Experts of a small language model.
Size: 11 layers, width 128, vocabulary 8696, 15.6M parameters.
Experts: 64 experts in each of 8 layers, 96 tanh GELU neurons an expert, 4 picks a token.
Training: a variant of SOAP for the experts, 497M tokens, 5336 steps.
Below are experts of layer 6 (counted from 0) of a mixture-of-experts language model. Rows are named router (the router's row for the expert), up (a neuron's input weights, with its number), down (a neuron's output weights, with its number) and show model dimensions 0-127. Each number is 128 + 32 x the weight over its row's rms, rounded and kept within 0 to 255. Numbers have three digits each.
Before each expert's rows: "mostly gets" lists some tokens that are sent to it at least half of the time; "comes before" lists some tokens at least twice as common just after its tokens as in all text. This comes from a sample of Wikipedia text that the model never trained on. Tokens count by the router's weight.

# expert 42
mostly gets: "==", "In ", "- ", " ==", "==See also==", "- \""
comes before: "\n", "1", "2", "\n\n", "==", ":"
router:097164101163118094109108137104082150168067134134145182107144136158065162125053129134132160096109082175107152074090150094175105151156093116123091146166108101087123148165138190073079166133115115193152142197088133087153087175131159139139118116116089164179148151126105084131124140156105148117170094130087141154180104132179070094163135115118094162122148160138187087128103145112149099114182
up0:193150119124142102077071129080133154104114132140068168122091134078114195136146151127118116120148104115148189128130173088094142146065128188116168161174132127144071146122167128117146151077134101107147107138122093126119087121167123116103065190143131079167120136161116158197176094097148185092172190156113122159126158106137148111101128108153098131137105069126150142153119086114093207063156
down0:132189205152112122175096138140170090114179129187141113163125159131151139063150088168061060098142137161094094133152124180117174094131077091141095115163148101145161109160170108137135087185126185108095152104097160151111215099115102159123106092155086176140118112101116143103151168114138145093130092120119156157126158107169156101145145112043170140135173141162108163100130146119106085115119
up1:193124161149121112145185158147163185109128142105152093111160107136161074191132115126124149134170105113181137118109123160138103148132093148149117091087120121129161097195172151084162095089178125100126144064098173119089183053183167161148102098131115134182111077117129072127125094132166133156154058121130177068134121147120089156103191125141165109091152122096131131136145084162067091151128
down1:163144200132096080121099149132082121112132174144141144113073088140159066136162125104108140128070165094129137159193088163124120064093137150096129155144081181092113155111104104132093130105101138087099150193158108086153116144112107149122210117146084153198105137157109138162093102108097089160157131134114116146113175133173142172159066148123075099137113113081052136144177130135152189105120
up2:115172133148133146103090136115119119103108161097152138155192139139147167081062142067133049133142151099120161091106124112167115121143137113094087135101141129040116117094069171108131112102094114143149143162123214139150133136156081149123134152111154107104108126104184133185121083109137095115095138138077169137095179076096106169174145150128157165168161132134167209078144154097083160072099
down2:121146143102150173139144142139157145168146089093159142163101070104130097148139147112192180157146170082157137106174119189061172174153112151074141170160138126151136092145103153113102097183152102114095162049087143125107152194136084147112164177063142102104115166136102138099067078126119107124150110128144048214127183119136170108148116157141167097125114132165097149137127107111110122132102
up3:173081118106167129110131074127156141132110135104172145112115158109135104110135126110099117170103217174091144204117146153097128071127121082126165108137127162115080091169123105105084156130175141174124178106097178091080128120139147108122111163105154144090115089174095141194052149147088127126132094164128118178086054102172151079144130098166096194122166103109105154136173115145140165159085
down3:147107184170053101126193129108153141177103124136116135128146152088107143135124118151102086163151063123092089114108045135094137070140167106141143132085151152117157164159112142146105083142120083074163100166148152052103112165126116159101181165110107055162110146119181146118170133109068162113135103094087093168104098129116159094146133107145134113101130077176139141134144162102220148140112
up4:115189080166075125114144129089148197155102093082156157097108194057146148144153152134058122113091115106088142097147121091150164133097145118112069123202116141130138134145153106127123119103130141144119139169103130109163073157126156162081173108147123148163122077120110059200125176134140111110126172106119162139126097204134105065193092126153107170095126165153151143171108102085123084148145
down4:158114135116130118118101144157154105179097098115033129086181077111142147097042132129164127107152120131101156160142130086111119141140044136107162155097132085151107146123104142087142128140152148138142121081170096118094133125127160122159097115137120104141186200141106151091127131157103132098113117145175108116118106098187188141085196094085111091127148073063192087092179159157152153119069
up5:110149118162060189114148116145089121170101134144073068129143153135126151200118113112113152098072167113120108084121111145119132146137117137073154106148107120058095168054141080166191111079146086146146202117160160175130082123108153146164169074142098147171124143151150132146130160091103155177164138113129102131078145148083140085188089129087124145130143133116101136150140117139053101175175
down5:076157135215168125137096129103127064177110092132143189154156133120160147114148130137148129068119128067116085067113184076166115150120132141156143089138133130092112110162166097128161159126195166081127175091125134127180147199149147190153081136121174106116131150113089055126096136111182142075138105086142144103156148096115089149096100118089091173106135115180126158123144158169145120096105
up6:147157087122093147091178165180166183173115205144127164146135163172119135128107130123149202105092093141128135114206119137147137109137099117116077098121154171133156181099126138135117183084082125132170160118122122159140177130152089109139066179193106062138112131110091114088096118114088133102115055093122116096124125121154156088154162067069148093077084135175087114097146123119129133116103
down6:117125133129123113103061086152120150154111114194103067178095198099155091094095099159091102090124180116104098107157081135121093107128071123095098143148219153134138120136114143121073156108063107157097140138139142127119109175158138067094149195143090095138164129080139105156141149144157083147181128151100170158128189113177136178110193097136098165171133119125085144106097085148149128139135
up7:131131109117126123160121123139135113115068126134181080144126121107142102132129147094043079157185138156126161149071209173119115110183150099121169112120117085089072104180143132137134158097150143106190166117132174131114163077137185112154135116163114176103118046144047138114128111157102117119143121138140167115162148094101089134129085180135144125146180176142086094126098195106082092106171
down7:142163141151164127083147175136116132114191110098117134136116169117117159187089100122149170084147085122122130164118090124118105109140124163121102132083123145144174132111115148097157125096069070098112101113131149138156161183117113111073131118100175113118227132071079143111173218119102093086158111174138198154091143156125102109125150099235104123144152114112068109152146077153125152150116
up8:079151113164105099141146147114184063181103077091143121119147071117144176140159161145121099121103191156143067099069110151080174146148072130085142201153162159102148139142121165151113160131097133178172095121154133123132131137185180136117181136122109131128134152105165130081129168114099097081182070125090122098160058094148187103102112134173084160125122107142129133159094093110135079092142
down8:101104134126219058116146146133070118105150162109182151128122171124083076150097092102106148096170161100090136154089117094162093137159186104136179089158152112103131047182160146153118124125143157091139107110149083112109088141140148148129096109122102096152075114150143176136169138138162191142126152137150137201106129187105160086161114151068191120159101165138145082139133160118117134151184
up9:127148081135114184199177156081153118104126100089148158101119137106086111167088099125082162129155086121112139165150166144141116141115191128111198146125156110107162147139182178126101138105130098128069162104189203107105114137114137171157131174133116122193122148102088112101111107151128104149165116114109180093177095147157059176126143116200066172083183127128162150111174121094126123139160
down9:147144085150148113124148122131107150110072124101061183118158173095167123163205206196173188126109115137142116152121084159084128087142193073086168150138132152130137170152111088151141165164122183117116144138163131133154116102089100164115047129133119084119107104135146191151112085147114151113100127108158128122115098114223141154139077143092096088138116133063082126111134096104133134098122
up10:191071100177089128120148125117145107219097111114085148139205167120090095145086169151095104173139083157128138176104112186121109096088100148142108148132170121133116158158099124055118144135079136097135127127095070120160081128145125166137099112133138053142079142166122181157127116137108119106107077125117166080096102152136109157146065172104140110099133139136125148112223129134168170097113
down10:134141141180090149143122088145131106126060117150109162152123140125118164115140068098180113162099113100172153022124151095156081112106141107123162098186151072150100142154095103095113124128107128105151081084099150170164084120132151145080126126114130079134146095148116080110139145083095171116183119089125140140136145142107186168058136087108119124075111192123135156150156124206167183067129
up11:138080127094064141141152196141130170112106092098154120145179120123235163126142144123108129130095144094132143113081119159165083134142170177095064140134098091106086086143144120115187152137054095103097112137118149169147169088184116163121169115141080174118098113152142116116162156177140126127132172126047127086097107177125108126114080123173161130123120182109182162089106164092105116101117
down11:150189139087042134153084124138117129086160114171138132094117147131071130139139112130182147110173153139187133154172134130092128087075093061116113082108150076158079107175110129084185168079120114153096127101187111083139121129102143133122092104152192113074097138166100067098146121142136116142105186171153138159091114110117152106155152081177133139140097090125078099146172146098130133168180
up12:147171101109115129147115132131140116140094108061173169147124109164134095090129164128168119155110111137140092140148102157156157142144143137100100116150195138186139195109178160152124112179080113126142174126146100112077115129057096145093086113116099110085139151142106149099135115105089124100137037080145134162137121180173057099122109190137061109137134183180212170096096105115118144156083
down12:176129102097148156151176103149158082161094159138186172143108116166104100106122137133096118179083120100140192088098132096149119139111123118111140067186087162089143108099129120120105146103131145130140125167152130139072102116024107135153126119115173104081112205112124178161147058138161105086166145123112182126139081109123096107117108112136157133083192103112106155070090143123104140147038
up13:119103207213139121137179117139107151118149143141122107121111141100126133129154085161149185128137136101102123155106125129130072083180122117166099105117132143150151080121163168080135077124176220105152126113080138127105166160114157125187042106103142181122151076155139121093134063120116119105086141164124099077089145100163103108161137148164069126103091174139123152141087152119082087175176
down13:119087125192090108123112171078154160096126137118077143090140107110089115177125138132143127096097155117191160095138098139157138164121085126147110133134170077102164123091120151093143072092086148186081135194180143176173131119103102130110189129179128148094076066132115071153122190151153143143137153113111181101126091123073100140201140215163120130126132067127128123128121153154125138164163
up14:147127146183128166136120094127103089134090140135142103067139140153104111124148085184150110164095086120131204070061189138107072202144129171099112153154157159121048136107158157141124103110092104120087181104124140125155088108127134143161184105125095078095122108138122082130104123171111103150134086115152120125070128177123129100167103139152114098103088127219200092099098099105115142145166
down14:071139122159136078143160178175142134112154153114077147127126117171099151106110160103169106128143068138147209109153151117155113138069101060113142113187101111124148112207085132092121122156136140165172073150115142140175126183188155126188101073137099185132125143082094153096117132164114153111148123102114127161155179107117119091153128167098131137142147058170109099133142169047171127107157
up15:096134090181107140145103107085164089089091159119103116103156157130108175135102142139129144159132101122144155123070116092072186107098094109110168145137125178043139091125128128152082133137094088122133163133129151161137089190174189123163082119115084152138124122130043120065124080155150188087175099166091144121146138171157127108161060089129137150152134112156129111118063165128086144096189
down15:090194121156178072072143114123114108154035068169152175092138153130148111110165160139154151067099095140072113069118110133160047115168147113132107173114098099122130119114129140124114140152122137168170148127104125126147055034177140169136132081078123165118191121077152131106134142137137116163163122153125097158136102133143121150191141100117091150129167170106106090121120150132087109142083
up16:134168098171106118141129135135126197133111133090148164176136127136105159131084127131095146163115137145088129107075162160088140126163124110117088140114188073134153146134155163179112100134171143135122181115113136131117091148111147126189051127113110112149127137133045139096122139093129105146161109142073092124083127075206179143119132152173113089109153092099215093117077224145171136069112
down16:171097155144163133114070091197152158110082094128116105171127114130140144099169137090155126184174164125113109107183151132156113106142147090116154103140201186118094143173111167181109125165157066118070141116170184075159161103138073141165156106127100198154145093114166110167116148074117126132167086120098127170178130190093155098151119128098116096168120146079169118156122185142130109115118

# expert 45
mostly gets: "020", "012", "025", "021", "′", "004"
comes before: "–", " | ", ")", ".", " |", "2"
router:137158096145113089098136117163098154136084179116152158194154136134129132104043170142151131178145101108100140086190143118155135144055163097145104177151119066144126197152189147173132150124084114121143127136152172147173188177117123122110095159141197146086165129142102137110090115156111122170148131111130138135099137109172093119089083098132088116121095083145173104145108050136115079068090
up0:096138164130110174100121170101147171137112114081166145117075105121090114128149196135117128093097132146087137099083178155093169111078177131162117127164191128043149139137131100145098161131085078094135119181101129135123133108112101060140128091074142168099176146156157133117080149135194154127100110100199152087161100134097107107179132181131158142093128190124150171107075137085124114119077
down0:114121142102143152124071132137110143181132073052117129110122165165122092126118082052122088158125090141102109208103132121116108089149116148101072119154118105078131142131165123116171123166081102140123133127082068149141081086106153104132065108198128187125118098126129130162154157096095199149100100138121129124116191172148144170172140140071101139098091176143070116108140130117106120172204
up1:079147146120128088136144146095165158111141134209148117182174113150068156109073108135145128094069063181182137123110107141157067108133135098062160142202104116175128168089105124110089118149138097100109122124151132117092134183135138133150142139138195173143105181173084165182136105175149132133109088089102085148093178139150092105119162130146115090080137104122140158140129094185149129080173
down1:136130094070126124170110197122215128136130103157142111094083122091108187099082122046201133105146161133087112095140140119083148091120138133130089119151111136160180102107146124143121184132138124144122170161109132139161121124174134155073146180133166134123130078151156150084092043112084123118150119157126150078163144148089076141149127046161140113103148087139142180082136183108086125153157
up2:104087113093106119137160055189165185110168112114102167134124086131172100156092096095126138143088126054072173141074133116106248074153078116145111112175090064148137092141112093138103157166158101124150127124108170129092186145114192098156080118172117147160107090155150124106156114114124142174167106157127143128134105134172141113069106099127156143142098096123141159123087121117101124127154
down2:101101197113141120128163158095123111132111067138062148099124052139126152150120136139159095145121134156080070121114129093086142142132142139068053114149085125176131093135157111117178143143177117070089134098195102114140135185113147110126145130098073129118108083121150183114141144137044062085102171137120068083155125168124107110136093129169142119147081080120177146174074110119109100125135
up3:103141100173079181173105078148127171136079104121142166157159166181149117142107101114096127091139140179119157164132163176119163121135172086141125138113183138103055107149143140114129163153135083140103099142121147062123101072098146136126154090133128073170069166217095177185159136148144109091168115126142065138113087064116076098087169121087141080115149144092155121115103134120145129169134
down3:116111159165172094147143084169179167199087150135088121143095158128120111169108112138161126157092158166109141174161135101136109216212098126079111118173122120122144093103118099144159141149172131149119117102114111184136135051113085152102104164090125135158205131091159095065139101148124116147134107135175107144155086207174140116070081155138108165155125185113146128117160120107104153148098
up4:129127154113129080165128131120178168161092140122126084163108136113160138103057066137076110118083121128132206166111133130120097108107150155092139180131077147190069126113159169096123109115091115111145187146153122209127149163093118092177140129091141105168114132119175118125072128148091106140084161071145125082107136138118124123147133065125172095192135127211160063132102107115118120157074
down4:137122123199155132139129111099150150123097126124140139115191130120161083083108188130114089198130148131070120081103169167155128119094176118091128144128150047160132053153089139129121154144202177147123139128150125176112063149095141136130085147143118093143070123192133175129179094184138124124127109112094138176132090140092119154101143139104107123186086113129097142153134092066122056095084
up5:136109140126087154108139142118057130107122112113088128078142093143241176169086133143139201074085093148148167140127096108110118177118133192077149110181132110141130120164063099135084098127108150121125110107080127162134173082173139085105135128153122116128058147098142156128081173094137071155148091172102097162096115116147146127145170124092147096175169170188129103145122142130154085154120
down5:180158200133169165133171171158061166101146151091128142149168152154130086129090154121100124102107158044154138103128127122173141190119139173116160154149150103136155127145091111156132071119094094138119108152094120144116135072151163180141142090092171180134137111152146144114124108146138059214090189077150141166166139107109143109081143140184122111082110138099194134129168162134179101143140
up6:063162128099119172094149144076147094169149130081141150108124132130168110144138158098149139146065080124110099157065172117114115159177000123113110135108071130201131169122098110158114138111147133169149101104159146154095141098113140100154139110152118198100126134136165101094135116118150135102084148140088146134107071099148053072142170116155103106111091159116102127120114110173203128154092
down6:135139138100070131182136115173104156160056137137109115137175127116112164118110104199113127092141138053192115113129094152114108077165176192094111124104131147131133220135101130122130131128143135139149089179140116136116176154117131109143068159168087072112136145114159139148139140084106133127114093189108131125181137149132127154135142134189190109151175107094106092132195094136049192084134
up7:150146151176142084100096095171103161107081110130141089124197151117084115078149090165107134116102161105154139086088108109130095141113101118094083111102180130175093064078106208127140163133128180172170081128116067156083125142116117154122117135104135065114097164127087171129159136133056144105069085131122118153139176169133154145092141060118141064175146121144153175148136144120151097171121
down7:160158130063210132108160176136167131171155151095140079125095100118108133124086057114100128168122163096084096088170106115125122138139075110098125116140087071131132105093179115112145184100141110180123115108166148111097142156161113131135178174115140138127091176061084182136142165168084094117170112159162136122136140114132128118179146091120088061125132136085112074195128080113145093133067
up8:155143152144066112153135170127219149158141109137113064183146096138124138126089104110091144124139129161144182126169121149144190130115148088107103160076166165160106150140071110135119129102135174115072125102113125137070084173102191171134159120096203096128171156111146137147101128176183133170081151132076084114108171152199111151163073101153118115085116103119138133118128135116098121101055
down8:121114131106144118115121122147071102139179136123187098111144118160177138141140184113172081153121180144083093163098091137129103109162130131133183222124138094166140114141094130156126155120128138154051159148131162157104086126107133097172172093146035216157128120136141106116103135050114128092146084078123142140141192128092093194137072131133146112122109139140106075148126110121154143099066
up9:141100138199146103095197101129140155095122182100112084126123097084108171150116068087135160100163089168134173196161195161163131121146176124069164143151214114070094095171092127136136114101100125092207112132119125149110110161083097100189098122111142131085075102123142132100111122100158103122143149122093099140139124111099110154113192140073164149165165137117137133085160106106146097123152
down9:082096125087113123090143141136115187153106143131144092109141116118121134095118073092172121069158100102132200146152091086134150121167155096081168149207178080114097106139115150146084126146072163152114121142146115154136094170106148126169041166181175154069085136070135106131089133105198072162137082160108097118119144129101122143106165107126144145156091161106100119094135098142154087116193
up10:151103107074078173140085117090122130122146079120159138127174104132120162122064144128172153128156097130137126103109161101138148135186179133102094155158161151082136103124083061100083142161088166131129128115135103086096064096120141118167128171119123113159138179109100099083063143179123141113181154126134186169108113124147169105121135145091224157121133098112159037165183108112116113174166
down10:156109125092050156117152192099128119135163136139110169163151136127100112157147075136107078148116113088164141149186032132106173119082179153164075144147101123168089085092088121137153152106145151081109100158088167128115179106101107092117135151078059153138132098101143097176137071110160095155108129081143112136175164093057164138157121145138125192085138185104128126126137138133139100092103
up11:147133084091193177129163154130114074115146125191095154132163152110056127116142115130131123143163122092095133098121088155115064127176106146187167168163070114116052079159149080112127124201134163135089173095139119130157092137090111118187189132096153090171152148122104149193118172121081153170126134151126156142090122144140153172156134170099095086132150154127087071099107101101093112128141
down11:122174106137160095110105107204162173117129103110141111137123080199128115170172140104137164075118120151110136186087190129205104092099112113078107093117094201156092184121123162135157139148111147128120104159153126108127196103173120141111050080139113134124183131144111153104152124129092130146077203165165125138094098099147165160144042154145165139144111140135126094115111114077164120138111
up12:148168138096130138084146175144169140044118106168141090147120115127188176144090119158062136145134145088121091141121126154152133175085139077158122127070105128152098175120129076158097144109099192124099155103118125108053110072136161167162158110108119151135090161184107126153143094107071221106157135138134088118117150153115146170136114111091195123152073131117196166142132157066108123132119
down12:117126146091126124105127210146176077078134075123147066160132072109138110172126151179161102089094115135101093102128114113147187162067162113120221166160104063152171117118121089148123124137147123133140131079138109099080173121135190161104152143118105162096097110117119185158105171076101099080140139131098105136111158146144137143155148111110147147103127102073133096153115071109087155104212
up13:125126191205066140177130126136160079154085124065146126100088082155105138137133140168174186132094087051181183139186131140146097132088112133120115155161158100125149120178138072092078101123169082095111104095138092117116160159120189151127175127116135085133086127142162136102106131155116098064105150145124098136145126124104181104149147165137099112127113153179183165095163164118102124064120
down13:136111084147119074203120137128127206111136119129158134184159136124148198100084126123160126108090151145092121127141142146106099151122148081099078100084175140132083149127125082156159067161134091147091025178082157118168133124169092125123113136159129109082090182125107098128118117123175090162179109067162115118119104123143155124121146140107076129132121137159080064114112079105101061146172
up14:112069155107164137164118118142158103112116121080177126141129084193094131163147086144140112106137066103142131140068131176097041153184019160108084136087155095219105129070117108175120072135115142093136162167130139172147121101148080141081131138133077169140142118143116126113066128122156121190128123117122163118153150110145148161173106069131117135137108110116095136118086118137152141098160
down14:145113147140118103091163081147144139145185099187142060087092173170132152098181111167107161172132143153152173117160147146091097123121149077157119137048205155058120147160116115120095153076191127143104144116111089104149111195121149078108144117093215089138155124123172072132144182121115175161105128206148108139101138112138132119103147146110089143122113145120121082132145151100109130124078
up15:113104132174125125178124120097181105079097204127154172115153129156108163104134148133156162146156122176157127105172129117051123109111118109100113113109169131138105072106177150122119139157118092091085156093109135088141094148152172116112109141100195107154099088190167144113101115164106108171115150115133113157129218144128095117053146168096199157082167126156107171105103065106052105117131
down15:102202066121108111174122131105186104110039153120101129117139087115103135078194142095188161126134110179125116134068125147095087153093102118084159151096149127149145128136137124113127134102138087143161148143127140116112135069059147148173129091160186139059111156126111124093148086141184106167074059082123109140110162112145065134097095136124155086106137146095152163070086144138146162158150
up16:084141076099083090081098153157191062111098130063130165097145165137160139125199127140131142135179123113149147122067099096090102156187096104184159148139170071064124127157117145108183117162176119185107156122123115141161116079094153129121122171133096119183149061072130151160144164149136148136171099107096137128154136128143084156112151186106113118120102119134145127066130162151107081074134
down16:126083142128122182106139148158128094155136128102159070162139145073153141137101093140195159191072108130161085132159136144133124128179091146099153195114098116168117117134106111134140098184115062088136133095178108106123160139144102106191136111103137155102156118130078065161164131182096179143097113082186126125108175198134097124068083116107093113125077120159145133138187171087081116140164

# expert 17
mostly gets: "″N ", "°N ", "°W", "′", " (aged ", " (age "
comes before: "\n", "\n\n", "-", ":", "=", "| "
router:117145084097106119151095101132094143162078099161140195098141131144067124149133143133184163096170118128088082166133091082156103138152121132129127116196099139129168167122158172068098136157133148144142100091123182066179179115144152127109142113123083181130115182131112087146136132155083166089139076077082084148118162123128122152177062113157124092129145133110211054165090161127140118093132
up0:145088168112147070146125167141136202105065107137141156127139190149136149153178146157134108152136089129085090165124120144129166200065180127068127128086106155129146115147135126099079135107138144145180119162131152167132100108120122118113096151114158129141082160176107184148083205145088095101114150127162180082106100170185126146181164170061142114101175134163111187138143135099092161146105
down0:094145196122142133096123127129164158157169116150144130180175189101133107118174115186087123117123137100116118175133175154067150147109158060101084107127094128093185068144121171121115131152164130135110152100110177116147162113159169117146138059085099086106144125106196154125117158101157129106101106144084089121175148124098120146071181141130179145108138085191083153123120111137093116032162
up1:109078148117110144179146136180120168127106168155145102127104102146105137145101095100087150109136121074112110178146096175082147146156099187126103136130111107139136176156097115116097072155151159138156149115177034160186133093191087132087172114113145131157153130193080127155145201171136080139097097165151123145128137087104159172128049158121146149097131161148118152210106086131097110110108
down1:171165019142179100121132128121110084118171143114126095140161156119126111125176108130118154101158115154137108132119175158152131055123217128086136121114135129091094142132159111190141134088113086061154065150133155159113092124155105195104178139131095105106156159112166110186106116145158131144089143139129134129121104124186106171153118153173191099111091109095136115156124180116098108141221
up2:089117153095142124156115173120131138109094074157105161153133096136108100124056159099127145125140098093123100120204168128111165151116058161107114140161161175090190119163122086128101153117070182146116128203137131148086156113114113133175108195135114082163107152120108142104193116104145167104100085097118171135093151159104151094118148138147137133104096093144166163198088132220098148074149
down2:085180219150154149138096191088102064117117124140136144141122134091132123098087157155101152118086146120106094163174118099155132069076133155080129126075087130141173055169132177074082107115073159163144086132102158142142077107172180139148091146064098119165156130160119131096114145157114149126141187088116133118113178120183120122182196091104158133174124137117141151151109133116107128147112
up3:140072149120156093101078158130091131111129121162149188143151165152119187075199201126116099119164135074149216159190061129125203157122101113158181124133175156098176162117107175154117125123157134165146123129138149100126192176111146110086157181126078106118108098160098136117115138110133117147115188094102135168097117176103110104156122166089103127159134136127145089107114104122111148177167
down3:148146086131137144106147147145160056169114085188148134103115158100133071189139115118126130148111058155143141095133155110095075145128124131099114117182176130129128107149124109124101063127097117199145048181091116058095129092119145112112134099115137128141069044150160202114124144093090128115107144139126116151108121148103192128119114117099157114186149121081092100112142099093048115140184
up4:189164132164195061074173105120123205160111192140117117130127173151123107084129074152132118147118102192104131109139155086134148135166185141151091141132140134101153102101161168111119123124135079148133142150115186060130167072154154093118114139139152137085115164172158087121115085075142118182083094126144074137171163134137168140137155095068139187099157157135097110158128078100144162155099
down4:090201148109087117139099159144228138123097088128089078108118136144168126123082176136143069147151091121150148193160067170142085159090140138151150162147116105139103144133143143157144126084128170144147148114120182136130157068090139141111080125053119125112088134082104088148173108132168082157163139130155198159164122125162087126128100140112107113141189097155091152118075110105207116113120
up5:145101101136092117097195168115133096059112144078098128119160115109159110102081158116172109094131145124089152144130140188127104171103139127122093150123161172149153124149142077121188107159154113119141168074147155126105141119093143110121176090150144013118131145118107110134105181118109159116073170121114173133143132141144128126085085093131108145149151155226188153108173139176148051086087
down5:130098129129172106153149104156113114112097131082109121118035148122149171115118145195072154106096137139125148220117104148137209165103138112088140186047108091100125100110127073124126115136101157094081147143183140058136137138179144146155118166150145102136095127167127156141154151108145118171093117134119145125103091090118189158135163076129150184148070207110130093122111083121104097111136
up6:158056151061147084141115179130090175086103151188108148096108151101111117134147170199135113103140065141164172154127143121093204104079105116126146158166129096083134095131164152106049179073193063148131101125135118130141106128148104155169155140138144143121170096140079145146093106105114187111140121138066135079102155094149104116139120161136092131098131158129190104134141134141065159106123
down6:156178136138100094184109185095163170097129085089124119087152142164151121208101125166136141030074130098145133143064118185122074122139155056109087146082160154139127141161123157131161120134150148129107110097139086124125107197129193122122121129055121129100160112122173161191180151101131080152147141112131093150135154146156166119111099187105155100131122149128130107114166142096127155194113
up7:079218091116153104098107132123125144081076106122065114081146156090141165163116118129104124176143128059160177122136129169153168119155133174127111111124183095105095147117115118135169111121183142157148194140175175138129123101152153124066123070134163101170150154063076123125091100129163108131092134126172138172118093160084129129146118132141074177133117168132067062169165156085101150141103
down7:132187079190151188079128124107099111117117126189123106144197130125160105111150190159102114092088147131116117078138123143170115136084149184129119142132116129100178182115117095109142112177131068088161120085147164068105139128098163099166099156106129141139186152131109108134114070137152141196110165140157063152135091168104160148170142068118108111059176160146119105137102107179187142106146
up8:123136160128145110132124085218165116075069103109092102111090148138153124141126102150181204168143126165139162115096161123149186165139101111096178124132204143103161125125184127135119127090167120165060165070065172125138103091091158088104119152106118204180121117094119160131061128085090142148118114162140087093131152129127129107143099100105120094142082150114169105131129111079144064131131
down8:114145131183139154155128097162100157132136130174150145097138070137046109127137168153194140188160143087139147098095144128157080081107136135105114074068114140152119158134107091068153130116131167142160189117143158148133147178153080157099078109090108176164112098101137159099131210172082131135187117141159133135081135122163166142181125112120107123149157147138163123065211154116177136144166
up9:097169132135163113089109139072147175116136111137107177076140137125090162095155110115135131149148077104197142116135188149174150137094164157064154101128191148140115172180141133107120212114186177101186149086166098135104188102148128161157116160163134084170105138124108095097138114124159125099145167129157090121152149115083076068086091161080153105118141117106188142118085129150178130082114
down9:134103162140116100167090108134113121109170145130088118135176077122108117152120144131076094172012149117107108164145146149120114214113151126120121157122100113152116120150199128110128113121171122179033121125122117104175132111133168108129136121114094138102111106137152098100064177095125144130037110148197106166125140092115102186158137180141139141052143123155089133117104164064159117152116
up10:157188180142211111129142133174097125162129121082220135080086133161098161157114101069136098157114096131158131119085138149069142124106154152086137131160074124129154110142144106159176094145108193157128150121138143081120135107140169125135154125103119093118104153109105162121095118101149102144127112148093147111127113114145063164151081106050091118100097169120139182109097141192190142046175
down10:211122078116230142101089171161123136103166201142099111149141134164140153070158182099128138127107130150111136169115121063091125138109103124100143081156145164127157098132142076121129154092153164102134113207087169111162132039090104110156126141145146106108123178114116119118152114117154103096096153110166078116147175141151167127103191184085150186132097124126137120103105142098105123151080
up11:066152149081099124078101094135082120133135074106095193142182148122161107118090155145081189149115161091094080107153093127073111139107136097125096159149153194073121162092089150084132140083104114157131159167134133158169091079097111140124143157113130121070102141157130122086188176127140154087152157134103168160113156179130068105113063145088116116116154120145139175156114129202125163108081
down11:113110185065166127119155113121134143128140090126145174142139154167098146180102106107146152159195087164122076111126081156088111129139115106110146140120152180148116135132104103140072165124039131127063103104076135077093140102119185188126186120139207151145122151115137150131094151206117137023121155151106137128113085163118103086128133128132124144138086135106074188130145084151105096125120
up12:119132121124126081127135119101144166157111162133138149191131149071163134222089131067089167151107182166074135091080152125090156163151096134157086150139217107092204132154142164133161113153115083099129095124151170143123168084157117105159161155152065115153077128149130126138137095180066155126149138133139143163139143090103149147169112083167148098124130184135099148141085136175143071096131
down12:191132134082145169086146164135099113087096148074125092113140134151104103094142127117119133186132083083132101128144127172117124118080133121140115130082164127162133140085105105195094105117150157208155169160089109127162095163154133069170088118140172062156146133139175141145099090131156151181166151164110138121144061155143158119120161120076080110085172137060167092111112208139169093159116
up13:166108135089156125170104119121164125136177148102140190129148124113209153096109103091087129135110135102114107062095117194136114160088141151133093118131192082142132105164089125122134066155086128120144139172112094088124125147132087149172046110104130144147079097082100163093111125139146161126204163119130097089113140163151133156160108166152149145098157118097095151192064047169174162148144
down13:092116116109132134164141081080144123154119120114110172156146127127079096095156098141190167143093096138139105106118076092140117132133098140134136126077134115146107084161109211125131132106100182057082146069114196115126127173075106110145119102132185133139166197114171145152156105077099156139123200161144089108175118138172081130162081071157148176074077077138154131117117100107102160121097
up14:095137076124153092125201135134119121187081095113127153180127103113099133133050096155165091175099127118154136120137057127132144127146122154107087099122158139098127072116160152113171138075170098144151129123118143185162133115112118185088089119101082116143144090116107175075091114133146179089187148106114152147109133099116087114146122172127135141141119186139203198159092162096205126129061
down14:139102123111074089160197100152149103147102101121149119124123116131083129157142191090189109164108153187097161121151117143192136175133176056161102128106097144088103042169088113151078100117124165082139121178119079130136112097151088119115170153144160161076103144138141142131179080125148146078130108137136170168080084119138164115148152142093140197134091088089173096103099133176106140126149
up15:143145095124092112084175141139122125130167143165152130116061163071113135096123111135111080134169052166171146120186121137077111187126157148155105089148130128079072151157143159158090129214112095130147117102143153103188076161124200129109158112108127186141117127168123141107112102117104091122123164132154176138098102116144148100148118054141092175132182067090116111175137108093082186112135
down15:135083149117110172159115119123153135087177132139115133140164139158136203058093128081117117172163154094135160075136144119150093102118090113125131151094132109142165149185113125176148075102176130087083088122132081100188170145145215165137143100155179184129129172148104112161092140126162151199139108130131131139131113118153147150107096079176054096163162090129096179091121130118151139066083
up16:122151109124135111122148118090126147121103066089096093086138082138147151145125120141095094189130149169116157082122114135225153120122154116150153119089107170070154133232150158154151158131139129123156157136048174082153096111101150145153128103181150163108102155118100187118126123144205084146121121175174082065111174118154124076160120143151135090065115161122150078146132109097118092140108
down16:164114159082157149092122062132114127182121072151166105144151140146124107136109160104253132102183136113138078102151116140088068166153121141097192152089159111203167127172120132104144152143111123145121109110179187072109125123134102174142108113126161180124143141109149125079113117136055127142139119141131160159124167085150156100173046163139096102141109140167091083084141103146145126121109